config.yaml
n_layer: 9
d_model: 192
n_experts: 32
experts_per_token: 2
d_expert: 160
d_shared_expert: 128
activation: "swiglu"
moe_layers: [0, 1, 2, 3, 4, 5, 6, 7, 8]
router_score: "softmax"
normalize_top_k: false
routed_scale: 5.77
balance_loss: 0.00898
balance_bias: false
init_std_router: 0.0288
lr_router: 0.00114
n_head: 6
n_kv_head: 6
head_dim: 32
vocab_size: 4096
norm: "rmsnorm"
norm_place: "pre"
norm_eps: 1e-05
positions: "rope"
rope_base: 10000.0
rope_fraction: 1.0
qk_norm: false
attn_scale: 0.177
tie_embeddings: false
parallel_block: false
init: "normal"
init_std_qkv: 0.0456
init_std_o: 0.0
init_std_up: 0.0456
init_std_down: 0.0
optimizer: "adamw"
lr: 0.00188
beta1: 0.9
beta2: 0.95
weight_decay: 0.15
lr_head: 0.0101
warmup_steps: 322
schedule: "wsd"
decay_fraction: 1.0
decay_shape: "linear"
final_lr_fraction: 0.0
batch_tokens: [32768, 65536]
seq_len: 512
doc_mask: true
z_loss: 0.0001
train_tokens: 271000000
steps: 5716
dataset: "wikipedia_en"
Below are experts of layer 5 (counted from 0) of a mixture-of-experts language model. Rows are named router (the router's row for the expert), gate (a neuron's input weights, with its number), up (a neuron's input weights, with its number) and show model dimensions 0-191. Each number is 128 + 24 x the weight over its row's rms, rounded and kept within 0 to 255. Numbers have three digits each.
After each expert's rows: a language model's description of what the expert responds to. This comes from a sample of Wikipedia text that the model never trained on.

# expert 0
router:176094131114108138149127150149141118111123137090159132151110115084133078147145123114142109122099162136177108138089059150120124115157096126137151146123158121145155122157085127093129119094130151126101145112107087143111131129114179127095099113115125102129148131171158137133123131137152147159177157133145153157161142112130117105153132113136084126117154177124137149130157128096091106147135133157138113144147153126122137159084081082138131116128153149102123191081114144142167134091134129147119129141147091142109170123144114098154134081146147110135117082142163122131107109119184140118
gate3:139160132133125136134124123182114134151141106143158094095166103153136158115129144104141158103158117106189127120161127134094114073076140127137105125152135170147114142095133103152127154115109135119143133163147110144186099140130118142133085158125147151148130135126131160146145114149147110130148118127098146124145168144144099108142179096114133100161145089151138117132106141172126154101150135159083121160107169163091114126137099109123109111097167103145166098104115106126152169101103107123165083157161090129137129162128137114114127164123142153116167168130124140136075155110143151093
up3:137156126156110182133118093107131143169131141105123127167119117127096137120140119140140125105126127116113134118124139105113134165178097158094135140140180115114110105140116107148122100132130127146139179099123124146112139120115147081127125092148115154169112155130130132151086146103095115154153116136121170118171076123160112121146139119146072176116132136080114103151134184126141138175121080127137157153086118104104144133175123118107154099117153120100112087109163113101097127111108131159118119121111135147181112117071151122115135135157094121172108161135124121111105150139086121069
gate4:143133134153124128150164098141114096103119143157168107148116133147106076106124123145157119162153096150142170128099103130163086088127137134120153116153152137117141105134129121141109097080110114108151109103088150144146102133129144133137112119121091117143149117113129136170107107038136131142102130154133146126149098139118126125157106139163121140194128123122140150113117126126129154080125163159149093142129115165077136128101120098126127119134162168146158113129173133078100137165098102150153171165140160194159136177145125128105152127126097157122122129130142119105125151153102156106
up4:141135127138137122110115119149134123166152156093077089161112119160080120143134080159102161137130144128137097136157123137158116164115087069073144142132097109112115135107135109114121144146104118128124153128130120153107110135111108112146178110102165155113124154133127129100166168117108127108136101124136154136134121149128120111120141129144163117115118141114146160098142128110128075155137098155115146111166173052152120136119131162133112129120080117117116146134101144166102111076149205083094124125131097107089097116132100099170112138092134118126118114096093137163130107103120117127
gate5:160146120116143190132104142123113162101117124154153124111157074123126117104127159115126133126081158125124068126113123094135141127131155110063151107134146128155114128091105150108123143109151152153143142116142109083139077136138164108119135103137082182148104135102112126107122133095088106121146105151154144127158122119099109096172120170105120130083176121144128127091118127100124129112089180137137121119123129100128121128176095147142109073150172138125126167106134154114130139124120149146114133122125128133091146097091107150145096163112124167132158113123091161131161130086168110112
up5:145157164088129154156110123082136186129175116123128121141143171092096139135104167132110142125101144128148136132131114130136091111155151115080104161101116104137078164150134142073120143106115115145125140102144124097114106131112128117123106126146082160132093105116165111096122169123122169131113129127157111137151126147094116123125109135151157131128175148118122144083136141081118156094126186092115067141154133151189144111159107126157110071146129110130127175108119155141123119110133085151133154119168120100136111120108118134131165129169140130120132126124140162145168138095114159118
gate6:133097121138138136132155144162160080103129091089119114118144166111136120154143139111095152132065139151132103136106119150153140124130147127138108114111173157156124110099136144155107139153115151115143179129158123137152152141141119149141145119150106146116106137150143106151118114083128128120160114129111118147161124134142097116081160147117106081104113136151121067106141085143112145122101176109133169153085159090193135136146149087142117074124167151127129147128094122136161131135129104107143125160150133102137185161106110125100113167103133131111099144145140124110117162061099137097
up6:148127123107130117094131121177107085139138130088080124107134146133104105152122087140142114063121117098135093108140125119141111122111134103148134137124095127143118110159120112129086122087117109134128121126106150134176149136122131169115159124160128102128130171097114131132135074076142136159139140103204114146134180150141105114105132133091139164099124131163147121154107136149123119140141137133129128181109157123112131126097100115122085093132167140115106123110093053159120140182142115083105114160168116110102111150081091126130100161125117124130151106149115114135111106151107160120
gate7:115108140122136174095136113089170127119136119088169106102129124189100171131097138094114117160129089096141106158112131149117116157132154132113087116090098121119157184119084088128121144142125159123145127130109132119136114165117104149157135152130130095134142134139138151091145126100138150136132100140121111114109117168115132124162132127109083094166115111126144115081094113118166095129126155134132179140082085108125125163148130105163142135098135113131158142129089112170152117116108129141147144102134143099124119143155120064130191098083131107078099127125145118125093123110131167138
up7:173125117115131120143133141122102111167154176141086113131167089104148100119150116182100130107138134129164160109156124113145168085111148126123122085139084132132135125111164130144142127149114061110152114137163152140107123130115145107122144095192147137120146157125134122140148133127093142126116137139153149152113114130147131115097137178116135135103153116148152087171118126101089149103144121136099107151132159141116093095102144145093079147132111177119144137095133111140052108157174157082137116129117162130140110136101124161100139165151131142129118154110110084113143131139102102091
It responds to: Table cell bars, colons after database labels in gene infoboxes, and clause-opening words like In, When, After, and.

# expert 8
router:094150141131121150096147140157144145099155117102099145152118139060175076164151117093138160136128133129119109121079123147133156097126142149128164154149149118137159132127141120084148112110109158150104110065113126114129127135139135151112133120149113095137151130146108125089129115155082103104131131160126131126137144108112146111180125096137121105175112180134118139137128135092093142147117114147085121131124125122145087143136102124138127119163114143075134155118128118098127158112078132118136141132087131150118148078173088095128114102137183127148108130144103163192115103096109151170
gate4:161101110076119070118139138154146116105090126151160128149117160161111146102139140160155114168121115079100136112169146143122106114149115119115150106100097134046139165104143149129119137114146130117114094149139102153146136126161103131114104143127113125188100147087119124155105116148096102128141123136096145089116098199128083114162128122145158141090139139140145125123154118127129119126166146102160091122141140137131164110129141116135118138113133092176151125139097127090142134100132093141185095176112123104148131113130137108115131105144146146100130130147182119147108130121079105107
up4:141098149110085134077139140203162108147178089129143135143117171145136185099164183101107089129154145085137135156123143149110117090125164132146119097118133115113147153150123134137119122129118126138144147108100121119142174120112085151147117138151141124118118101083137144102142120158129116149111119187158144135105118158135111101104143137090141131119112149141119100205154158098117115116099112171120121117128082157108139151142110106166097154145160160143111122122121141137150140140132156137151148115118147095162142134111132117103111136163150147109093116132155138127055136124123126103
gate5:164129131068121135140109136128103149134119123132173125144127146123149103162151116119094097099155129148155174130118139140139163095094120089113141126129171123127158128119174138152120138144140143088164171148111098124134089105130098097115117098099119117095141152141154137109133167128114144101135134183146143186090103064087113108143150113145128092155173118110113110095107128102118123132152144145107162122148119154131111110129109140118154098147174142125117108114120111128105108131136129099109105119135202139117148144127140125153105069178085146111142141161158145117131162103158109159
up5:172100159130147127157106138104131147137173127149062149140108129096115107133157122124106100150112134128108125118094146116133161128149140132088104180138140153106123072111130166142158112149171163123127134137104112119136155126151206134128128128147113110132113127150138132121102151115126153158171098135097152162130154126135093108084118138174158112122113136143120099153163150126089157119167134124180094126144132124130151119166149109144117096155163121137150115122142158123177134131146123193111206125140138122106124135125130146111142130120100171117156073140127151148115154104120121096
gate6:179129138124138123121143115118145187123144123155130091184140141157139103067134124109161139126111109133171120128146093106156136076136163103144153099151169126084106135080119166134118113140101119135117187133161105101141116126145136190127133147098142139144115192105124125127161129126154153147134132116163139176135125102099128128095153096114149108081127121133151140119107112138154127102118137131099113144173105139172114131136105164140107110132132128103136103126130080149104137088132155099122119159108102111103168133155107131142112174150155101127156165165098092109129137131099149133
up6:150128139141120167117147097129139113113131125138107139184107155189150099109102122097157157109118132080120123138099106161139159101157128132101136105107161147125175129126131133148171152144117147134119135108134148129122079127148105136124157147119115145146144105134123100118126156143060118120161126099195166144124132122119129176117188114099113125104113105121143166140130144125146098156068135152109123153126124074114084134159091117158074096159115114124150141145130114129141087103146143101058120125112114133153151122117138114146142167091140121102113149129112150148116134116089168142
gate7:130122086112127110147117102138148097084138101098190129153085117140144071091162148107112117124154126124119083126141123152141157149089129124123159118159180089140112098136110153138151118115189101125130166132107133135129114133139111141145071122080158134137130122163133146085134142097127137116101145160109103155142108118136164125138153148109120153074162135112129150124091141144111132145197112164159143182113136141160170124095100114120140132140153109149121073101156130126146122148132126106168137140103157128156153138092137125124181127151127131115134126138111151136082139123136151102
up7:132156141098115098109136127133135117143094102107155114128082130107137102103138157140124126161132119151068109101167102113174160125157137140139140153117148085091185101159131108111114110116121113159124155157134110119199135127138082126149129130125121094123132136148133126134136141107140158118099091071141132125123083113118110130140117135136162153082202141145121112117131088149089105134129151139178138125129140142100117100146100093125148183126102113156163100117169130096165110124147120083137135114156132152120123161097148097140115092174133124138144154148131135126124107133065119139
gate8:157144129101099149104123121140162155142153116132144113126153120141138113111157099149156138100144138126131158147133070132103114136086111106087158153114154120126171114158113141147085086125124142141131148159132139076133128134106157139130067103147115174108132148148148159116114156159138144150147156165120125153128117083081154142140173126078108128130122116131131121191126132100104186159119144122094152074110093139177106100121118084135133091147128142110100114102161149103171118139112131138113112114149119145129140103112127146121088114178118125154120147107122172132126134151188148134
up8:102162139102118139146141139091107137132111125117147096132169159129144110125143093146188155139148128125143137141094113151137121149138144126112134165129136137117138126149166174124129128157135104112109122088140118122118146127161098111160118143179108134165120132130162113129144143137122133134136126110135136077167125125093155123143134127098123151117129138136130168178113131137138127165147102119127140091166109181105100139102116144073151122108110193120128104168139108083161121163142130100066123107188141140120139134169157119213108135122146182127110128091116139100190116134123125125
It responds to: Table pipes, line breaks, = heading markers, infobox field labels like Born: and Location:, and sentence-initial The.

# expert 4
router:107117103142102100091122129115144120148099098132125086114170106108096180129129148114130147137129113147150140135166154117150106175102109116148121123122140205145163131135170107146125161150135126146133140110165113125137131152143126140124109097148174142130096100093125174142116071140113120144073097127116154099163148193122128125138165079098102129162079098159148134148145097169146094108132109140134142141151118103122103196179134155114154127134115094143121146111132134153085141134114150128100140107125103136144137115084127150131112162126159098140125104134105094118131110112154129135
gate2:087185140147100174098096163108103115102120125118166164142120108118145110143143165102125121084154101158146169156115134098151157139146105126135120104097143153088158125142126095112161133130153121114144109135109112129082119138116167131165207122139142119138114114078141137108124165144107147144107130137114144104150169113153125089144131098146131140155094126123186103140131133128155139161127124144072136125176156121132124124129156154110169074140112088134130128171149153154159172166180132122142107170121095134151149137144121149120124150101141161135126160108115132130128143140114130113
up2:164118092122078134154124156159118142120109130128155149134115094119112148096171143181118124152206085072124055123137097119159125152124114118152182075145154140101111144134118147114118100140095128149162142124089161103132127100103146116162125123115151123148122125137132167113089116121159080117102147139130126152124127168142139140100137080114148108154125141118136121121104129115129139152135108159129154136137130154136114145137079139148131056119147117124178156112069123131109128136137100143099131090148118137122123150120150090171163118144122130115147143127155118144144111124172119113
gate3:113109155108173160121121111152148131116141136133138095111147097071126153117142143131111123095107140124103155075150124160122089125143103118178107156135127147199147124097096138125090117133112144159162123119095098149140176113121116090126121119149182140130129127127142133090123087125134144082111108148170130079138146165111090120105145147189133132171154141147132106168109159073124139133140095110135159139183127126105163101143155115147126102147146113124153157164142142140122190141126129151135150123125145134130090125115107120147135113102121126149145120067113137130105128109099104114
up3:102111123114133161096162135122127117125139101098119117090122112142128122134110145118153195153162135119144126137121099132131132129084117089112137128120129091133114125137138149157115176127134133137145132142142124114120109169151141092184150109071121158089080124088104125146131155114117111073132149107162122153137107157160117119100108167120161073147144106129105119129120128129104128129088120078131114139140112108108100121169088104142088107115133155153120074169144105125117111157063129172058130112163145132151129148141086139134146136109164146116121128115123161088129128121122176111
gate4:129133110158128173124164119157088111134083119152134077144140102122106087151155145147156094122159098127143125142146134141160095139187138150123112169146099145153164146073107132104109114157142155132135138136110118121143073122115137150126090122149164156130145102145154105120144122129123119145114139104119108120109134140132153149140199140127072181118137122137155135128097120151128113142130165123110138162185166142093139143125140132125142125171157112149131123108115192146130127118145112160088159175103131109155155106152136097148116147134087125142125136160113128150113105110196122105
up4:113119086167126121089188090086150117128111115107090147191111164150128138158080157082212163103101124122134133100147125137163145142135121115132164157121131094145130150143127134108118145114115154153119143112148106131142147139152150129134076086103121148126139111139132138093149107150132126158125083097120128115153126164123137131130120148098076100166129125165126134174163106111097139124142118177109133112126132125135109111115112117141143146153109137112112157105133118143128156159099132133103177106153132084146128115146155103159094112131136168135152102152108157125121113096088090098
gate5:089149137148163104109138109161099144163186132163122114164124152145082167124122139108146160085122085111139123132103108133160099129106142127131129178124106144126103116149123119128148129145145152108116145181141117136126107165129106101117146114115104118149132077124151125136145124136093128155112200086177185083124100163161104116105162151102168131125120116133150114174145179142124112106126112135092114135075098125149101092136106144144130107172136121174119118123118150137150102109123123142104165111145085116132087130103124134093141126146120119108147146112171121101127123110162150117
up5:178141087113102137181101147109082130102150150102152127116145104142177101122144135141150122123108113154104131092141146114093132110139173125148079098118118129176120113109144156116107110128124116128126150133117145136134141107152177152096092139153139137101156137098128120120092132116167150121155096169123096095133153109114117110173077142120132133140150134113108154174131127111073173111174182123158120110152164139097156148118122135117102087142153155128145118100144142076122134137089117121152129149124146126197130115141152112147120098161100161117132117158140111138163117101133096111
gate6:135155159110175147114123109122156147093118135120141139138133144142113164145130165146114114091119139126106152134157109110180164125122142113105152132153079143152107155091138181134161112148134147121146122111136085117181131160135117108083105107097143080147123135149100127121146127132139139137118076103146156124127124154163111123120163162173112115141147126114151139109149113141131132114143086102146111128133149123096106134149110135176084119150142103112128138120130080154101115126165191118103159097097170138094116120123126155105117108085086116123119105208118122159159146091088115130
up6:146094129168125134116145137119136108125154124108121122121135152119149085137109116146170132153138130124107145141121168140096135137117134151156120075118143075101174107168071114114153122135131128122086106160094111129114136134123137172153114164142113170106114140131088162150116135120141108068160156112105119153136131129154116142150104142101141143141075107192122112128107148139127127149096137121123137104128083150109157096133108130101170124086109173119104143148123154111116150146099098145132084137169147108155138144148108125144153124162155161123157151037108153101133153148124136103
It responds to: Number words and quantifiers like two, three, some, many, several, often after "in", plus table pipes, mostly in sports results.

# expert 15
router:130107112117174117102124117135087133082100148161105134095137114112095188086156132140107120083115134104087099167102143109074148120132147115140123127157080160166095156135122143165088129120126128145133124091130129116116139149082098125101136157153171134118119088113097115105107163137124091126151117140158111093129163163135131137160082141103135158112079162136160103117126135122156098129103127107148106127142108113129127120078134119142151131140148079138150145175110146120139145112119142124137107119138077139060132119102128151136144126137150110114153103096113100161167122116144087121
gate0:157105120160061113160132150148100105113100161112125083135107081112140079128144139161121081138115129150128151104130135130123145173133149146137138115119119132108176145164172125102120151160150153121115071167123115133120116108093144082137116143161144093095134139104099130064138125133142141136082122134174158154115130150141123143139137086173126131099119140123131095122156147155088155154129133133154152121119162149125177143092155098122142099084115119130111130145106154138150148148088098157114123120097124151129132154109165136159136133133119159112140141128185132117067155123142130117
up0:139128096138111112122136153148087135160177169127122096148139110115100128148135146138120156143149146152111128090102137132117100150135126114139073163143133142132122101159075120152116117112128128127150117101121145118169125125122172127109149178097134079136175119137090131126132144137154144110136133112116167135084136168118114161119173068128116152091122119085139140099135107078138128110106155161122134117191106110135158166155128141098128101105136174168124119132158119112156171141129118145145133089109130095106110112085147144144144095146120057093124120122106156153116159100143110103
gate1:095143111123166098164128152104057126148119101125086173138128134089137196104104151151133155107172119092189119155124123108128119100105139147149120140082145115096114090090119170145104079112128127136174137133122143110115139130133103136086092131133124166128113146134130137134135085149146132134116107154103157112083127109142119115125116134124146146129165139138140097115134113136126111118173111115131136120140103132140067147139133128115079122148112156079173135147131097108132160112116160128155155108139090133134111140113101101093103108130097107174103151146081125097133100157126110158
up1:138164159127173159109098130117109116141142100092040147115153142120143140108077107162128148120127146117136055135128151106145121127111118120115132132144138141112148107085092177134101079136093127125140156129091144090163130117144105110088090157157136167130126154167142140102107142125153135165116131110140144151134160165139117128138148139137121121129144133143124133142135129118156091139096127135135135114124113157093127112110136115100137164150133145045144112130160123142094081154154178102126134107107141144106136157165131152114089101162094130155127167118095096130131154133164126131
gate2:123160124145142109119069102083130116127130157122138100101098106077120103133156095127114112157113172124115130114101131145107121094102109104123128112149148120119141143150115124078162163157096146119152119133151164134122092127190133124130138095154144142104109109138140146141117119107093132115128103141136112137094124111167136148067124104142121085072126162142131118141093119128180129146150161117126105109149116153143132129130169114130111101125135132160146133115125157089111166134187152171111107162220120152131146136151104092177107102162104131132135128094122120129141137162126098135
up2:065154138133158107130139119131118151123103149113116129097135148171154073159156183102116127136098133154129132150096131120082097164111152136169095168141123111130103172130101118155147152152124098160120095108106124116131133142170118136148136099128123162103147117146086085102141128112147166058162121081116087118088145134140141104156109128146142167153110124107136119100137112150112145139116110094162113148152098100109098111109170140149129128092162116153072120103126114125092145117113148120161134142125172134120136103175128100123102142096146156106151140117111120125118125135169101126
gate3:129138162103119127083151141165110127121161101165126121137125126105153104128179111120121098122103122143107127114114081153175135104158167114133142092089151159093102165174115170102133120123149135135114116116143162159138136134112139100102157123127121115081178129118097173146172143121147159136129138101119073144102118120119106147096135168137141127129126112105139099096112121149124160182164161173136124126091138135154133149114136141132095083164168151142131157158134110098124144155138131150164063146135157134159079092137116109158116101153112111107115106148109124120088138148118126142
up3:107134124112084110163142104144091095141155131104132122143119150160136154150112112156131105151133132128111130103137095143157140098161091130109123127070095130120115196168146129162084118147140098078108088091114162122125144139092127154102166143138116131111161094109089097171097102106125131165164124109165109124096135091171129136128154136114130140113143146079152107157121179149091134116135133166156126113078165129107118162116116118104108146136143137133103143129123106125128139102140112108142108133146114138116119058116147150113125101136118109148143152132101142169126162172085129102
gate4:100110127112129126109160147161132144113171143150117158159122082155157153161161094116128137127096144115089100137123146144147117121097146143122058118148077145145106111121117143150133116114148109138129118112130192117150169141150158146131168113123121124158106128124120126085112136110099135129147118098134116155151152136146116117113133158099104114147110096110164133124160118100056142138110117126115129070104118063109074105157112107116108111154119164109147116151155074138088150166121156136161136093141135129138124093128158123109121115110141124136171146139101123128158103103086135073
up4:111095139134145112133123105137162109156135107133098131064092116056083124130111112106160100149108141108129098112116102123169140139180125151133081124139160167147173152099120147118148175141152153165110172105118115127138120108122107155114118115092103139122142113144126113123113106142109152091122109138098105153112129167153130125101138164152096100144134113119124102141155156135141140098121127124149123119149152140105115123151134147079131093137139140118092167117115168177136173118107151149102143163095121152140095104122103109141094110096126092136088096168140168194109118137115135128
It responds to: Past participles and verbs in life histories after was/he, such as served, studied, used, released, known, named, commanded.

# expert 3
router:130104142104125136112144104111143108144108151155122117121157125136095162115145148131122153126156104098130090183133127109108119143129134095132155138130086169131128153134141152157123150158111110106129120121157126144105105160077116134127162133151113112100085081131102108159099090155077093093153118120110141037113190183129126113143144133143138126106093104125138122114153096148117082059081138099096088135141097115160115134156142151120156106140115119132167140118106165148118153129086163146158123102119108121125137128155110155137119143104147122135140117090106109110140145132149116155
gate0:060089128109103080168123099073133123124149157189086130134138117120155103138145105149171077132125118138135111148133152127132147082132135143114136125112098148130106149139139125119144116084125124138139094192182099129132143152088137182130129154092100124096124121148160130135086097108132128108182149119155134166161084140096126149134110125109117109155098109119128108128151140100173154159128140134126137131119105125140117145116140140090125113126152141150112146116094140118140117116110123146161154121120151131116135121131139136110141190092108129138091111140186171138142128102104115071
up0:123117148100190129131157119119151174156136152139102163135146168142166141147149118151115127122160098122122127149161124179167112106141146133106123143120130102096146147093172162133155146150133110090160118168153117144170160132118121125097162142099093117158120115129146129100117122149154142146132145092167143146087145106158102103096131141175146160116134134130127129131155125109114123134137112082140129167150142138097108142108095144121134107123155153118124120098123084192086133115090158143133117079129094147114117135131093117122143158171140130135140108176110122112136142105093096050
gate1:154122107135176114117152119146107148090131131198124147119147177141171116111144155142156131153146110095108098117148142142153111088167125124149139091153123146120133123097164117112100114134121146117180165086155154098117142164125156100079126128116134104139105127147131134131122106122138108150113092084151125128157134118089106083130125105095143170123115112135085134136124125148120117140082133101168089119101116130156169148129086148099105082164100181135163116133146088122148110140118091123152132128146098185158170120136118099138146082165144118130111136129129168114138112142133132134
up1:118120141143115160129127126089119145123130153124133166127144126160107142116124109151090105142104105129097155127077140165138190160145112106118139139118073120134099149129140156130166146083193128174121086163133133114157130135111148110123141119159129166135140137142137118103105127128115118094143170103162129152140119150187146140091085147175163130125137142118119125130097132119098127113135091112117153168149145120116131103204141122124167161111110144143116103149152165155105105153117162161108128107116165101134090107082141112136123164098135083120196125126119115150142115136115126121
gate2:118104084114084147146166123140123126159150132142084120131126131120126123125112139119127137213104076127100084149116105147146121132118137146132120130155160086125149097102139132149103143120125129181159109144115140151123095098158099127135117133118090122103147146087104119145139146116114086108101127102085182142083134132174147106128161121156113117101109110154141143134118121140099095104103128174062128128152108101152137158118121126151139120143096149133184136120105077082149172137122125150126129093105125160121136162150129151136120155099146157117108131135100180147137154106094111126
up2:138121127123111144136170127152131115131130119181151152139138115095117179134117110142163154157130103150105088130121097142166168122096158119149149125103128111144163145098139118127125121172153156128183122111117146136124101096103129097163118136136140141125139139101088130098111123134083126091118131194120122144101151139127095160157180151122125122137110081141132155116133149161110127142137146154070128126152113108141106144163096147166100124140081161161175097114127132097157158146148148160158123152152147117181151162074124125146147165124136123112130101111107104125121150072131120165
gate3:131094139157126081073110134068110154110130131130135107157099091180097106100109101149147154190139090103129148161163173153140133148145141134121138091118154104102123141133114138138127127154147105122153103114113133112118118095099206145131171193117088138125096116131128130160120139101105124176129123096125101127074106116128123147168117124171145154133128120114090111068103084131159125138120100152130110098115144155146159153102122131136097166089139131148124145130118126147114160144110119135127156147122097142155142152140142099126134152109113142113127152107118126155153128154104131149
up3:128127143159139149115118158129134167072146102122098154134159146095135138087106124133124123104175137107105097142109131136104073089105132113117122167174160074182123111177098139091094121134101112098116152119149129089131120141136128137123131153170112117123141143115130156071117072137133133123123134147090132100140175106087124124120121107095133092132109118162118125097179142114146111164164147084125125094115076162124128155133131119133108127121103151099175132132121092124108146101121099117143125106102163136120112125127123129140144116138081171099088110108115123137149086132169114147
gate4:159113128164173125105197151113167117077129131121121117132142132125124140125140124128098104143135129091131109169137137087155167097134098128088146134101126119118080145132123138157128142141167124131142146108170087123120105134159091100144129113090133068152107121169083109119126107131104151132180099148144152139123117129132124082126165129145131131133143117102126133130162142161109125105134137099152125141135156131166137124148113115132099158147154162123161147092113113142136099118143157102082175124111129143130107092143195083117128089147101155181146071160120103144137112154118111119
up4:110103111082141135128162152115118117129122140142102093115137109148133166119125121144101121121129146095160140154145162122129164079112109140141142091146092116097068138113161144161120146103132119114128123121168138113116080130153089130168130098138128060126114106154116107147105094133093159136184114116127142108092114170132137115109104142119115106096136122109141131150118153111146121082150111106166139142131153111163141144160108131101100142114179112163125145044091143146118101098112153106093156117146109135143097130175154125118134150105108152132119087154092110092138098158125106131
It responds to: Past-tense verbs and endings in athlete biographies, such as played, found, won, signed, teamed, plus words like career, season.

# expert 9
router:081139123106117124163109152160088143106128169094136080117120128103103106132125125115102134145132132140106126155117110103144138156179129084104167118158141135155156121127138096111124141123139098161097118098134152146137099089159122090137155133146146126108148161106116113137066140144145091141093143106096143173142139165142151177146111084155087097107140168084116153129130139107155111141142093118157067143133109103139166116116137165156142141077099112135110128156124165073141146113153108159101159133114129157123132108157102146144124119114115150122128135121166097152129084129113163128
gate2:135135112118171120140138152126151154130089181152122122144123141112123121074117128076115131105121104117166129154125124126135119133135125150118109126100136156114056099083093127141160160156154144109168113090148117150160099135119132129139183126115146157101111103157071136123161119153128098125168129160096133102106119131156083150108145139124135130119125130075122104149110150132154202086167146109136163184171113110164151146164119124093133145108153100130162133131120123145137140130134137078139117085128142126121086146084111105128136101136092117159102116128146114132135131102151133119
up2:120123175112130187077147147162126107072103117154121131149142081141178135137170129129163173100134118124089078119113124155137152105108146112114161118123159152120118129179165157092134169112140128123099142125144118121131147133132141117104164121120091119080155105084098114147109133117106129108159136147116145104147144114109135114140100142082123098126115124140144124135138119121088119142113154170138106097116145089125128138164108081155139121147115137090124126078125080125121114192092142123097093098114100163160114089124108190120127135139142118140151122129098166132130134123146129138
gate3:093125140087111152189115168162099141093141137120140093101139113108116109143161093120120116118115078168118114152131129079128154115136154147123158151137173120172140124078147134114152113097118135130126111101122139142135136120142123134135146137121143142131133124099135133164100115141130116129101117137137162151128158159151140161146123121165120085092150130116109086144107082140167116157104131149145111151108096150150147128143133148127159129073102128137096153129165105085119153151138139165081132132094129114099099143140106116138131151097101165102091187125060104123115103139076160093
up3:095182128072102129146126138136106112109146135132092093112128174103148137138161095146099136142122079146100107133119118093166155139116124079098156123119100110142142113096120131122139148139130153134126084135133139158143116148139110098139199131126110147159127132122102112134118164114130130124127110137129140210104123158131149163155148140145162100123167103088100106121118112149128150169120155170134101122096106115149153094142149164147139159082090115120112117122130107126113139184170126116095155128123158111108095117134131110149123152143121144106086174125093109137126103117068133111
gate4:128150151143171096123121108134124121131102138102147103098117105091107143083094106140140104086140130137156130153089133084153111106129128135127133106104140130099133146086167130146088123144128099113106124165111169079118119127088095124156172135140146139117132152182108076102110142096131138136138152121107134126114131083164127158129157131169141118109137126077113101122141145127137093142115128147125112144138146067156101104141158147088101134110153162125129145104089136087142141148132125106119142107189136092132104155148156117075108130156109128107106145167156095174098117118078140117
up4:106138131139128144143118147120120146128166103118144135144165147121126157157191134069125098157115103102076128133110127120123154117100140138114123121189118163074134158111138117124165120128129167126137111117117062092125118117115138122113156146126171147133097113116134148123135150121095141145120120154126118117116174140109121151141139152116112157170123115153119132115135105161101071124148156095139138143146127184087165142116100109110158186159126092127141130135129132158095101130143153150111112088164155186067128115089121168102127132087177162111137125115124107141130120112095119120
gate5:103144130086199115159130136070113116133092156123103130153130229099129121100103118180145153172144114111091106135128132105172170127141122115116206143117136125083122107133120085145096094138109118120129126111102125107109152125148133135165176144131118122146087128192136116133102146126137141096138146114099128154146074099103126145147113137149145150107138137098128120146108141128121131118148120165124103118097130112157138110148176130130122118152154116145116105113139161122137146154122119118138152164149171112130141133140129121131107165128136147109129117120130073175161121138130148138
up5:114216135142142121118144144132105113152141146113125058114121131167098111138093146119111130131158104099102167113148108136130102185136136125130089119106135173090114138124128112114160152112133107125145109135130189163155120094148158092178138155125116131116085145117130149113134147106093116096053120134108130137091124115154132126122119143148140114121141108066128135095134122116145165119139139136107123151137106135125103095160136111120137104131183154129134119166170115126054168138079145077119131117128140128122123131128124107116148110132141158138146085121138100148127162142095134127
gate6:119126128088156133172133137134129141085135144136120086127137118124131110109128126106128124168115093149119120088136153078159150120137120116137149115139141131136102115122154132131169151143150139109121122147108126148147131149155159100138147169120144098120094148109148115128127121148160113093117141116091130165082113130107122161100160146110154108097132090095125098116135044135181171135106130170135115114123086166163136113154176143130169106086130118135081102142148127129125191159124127144076154150111126123130144112156115122123149098139110111060139180095098092092135145134128141111
up6:108115099119108185132133125128131133106123129111116076120098144140129161136129074104105129140120152170130156101105119091135188130129116135127137138114124115143144111119123103113142127131122159113159141138123152152105150166153120118113124163117140145134102132143123099161131157150134123112112129113135142187110126110131132161096130118087121129139118120133122070107113065134143113149092127120177140122074117113140145074170176134143117163109108139117084106140127142115113129172151145151075120157105157121095141144119143099123132099127119168080098203076103105120141134119065130137
It responds to: Articles and forms of be (a, an, the, is, was, were, been), plus table cell bars before names.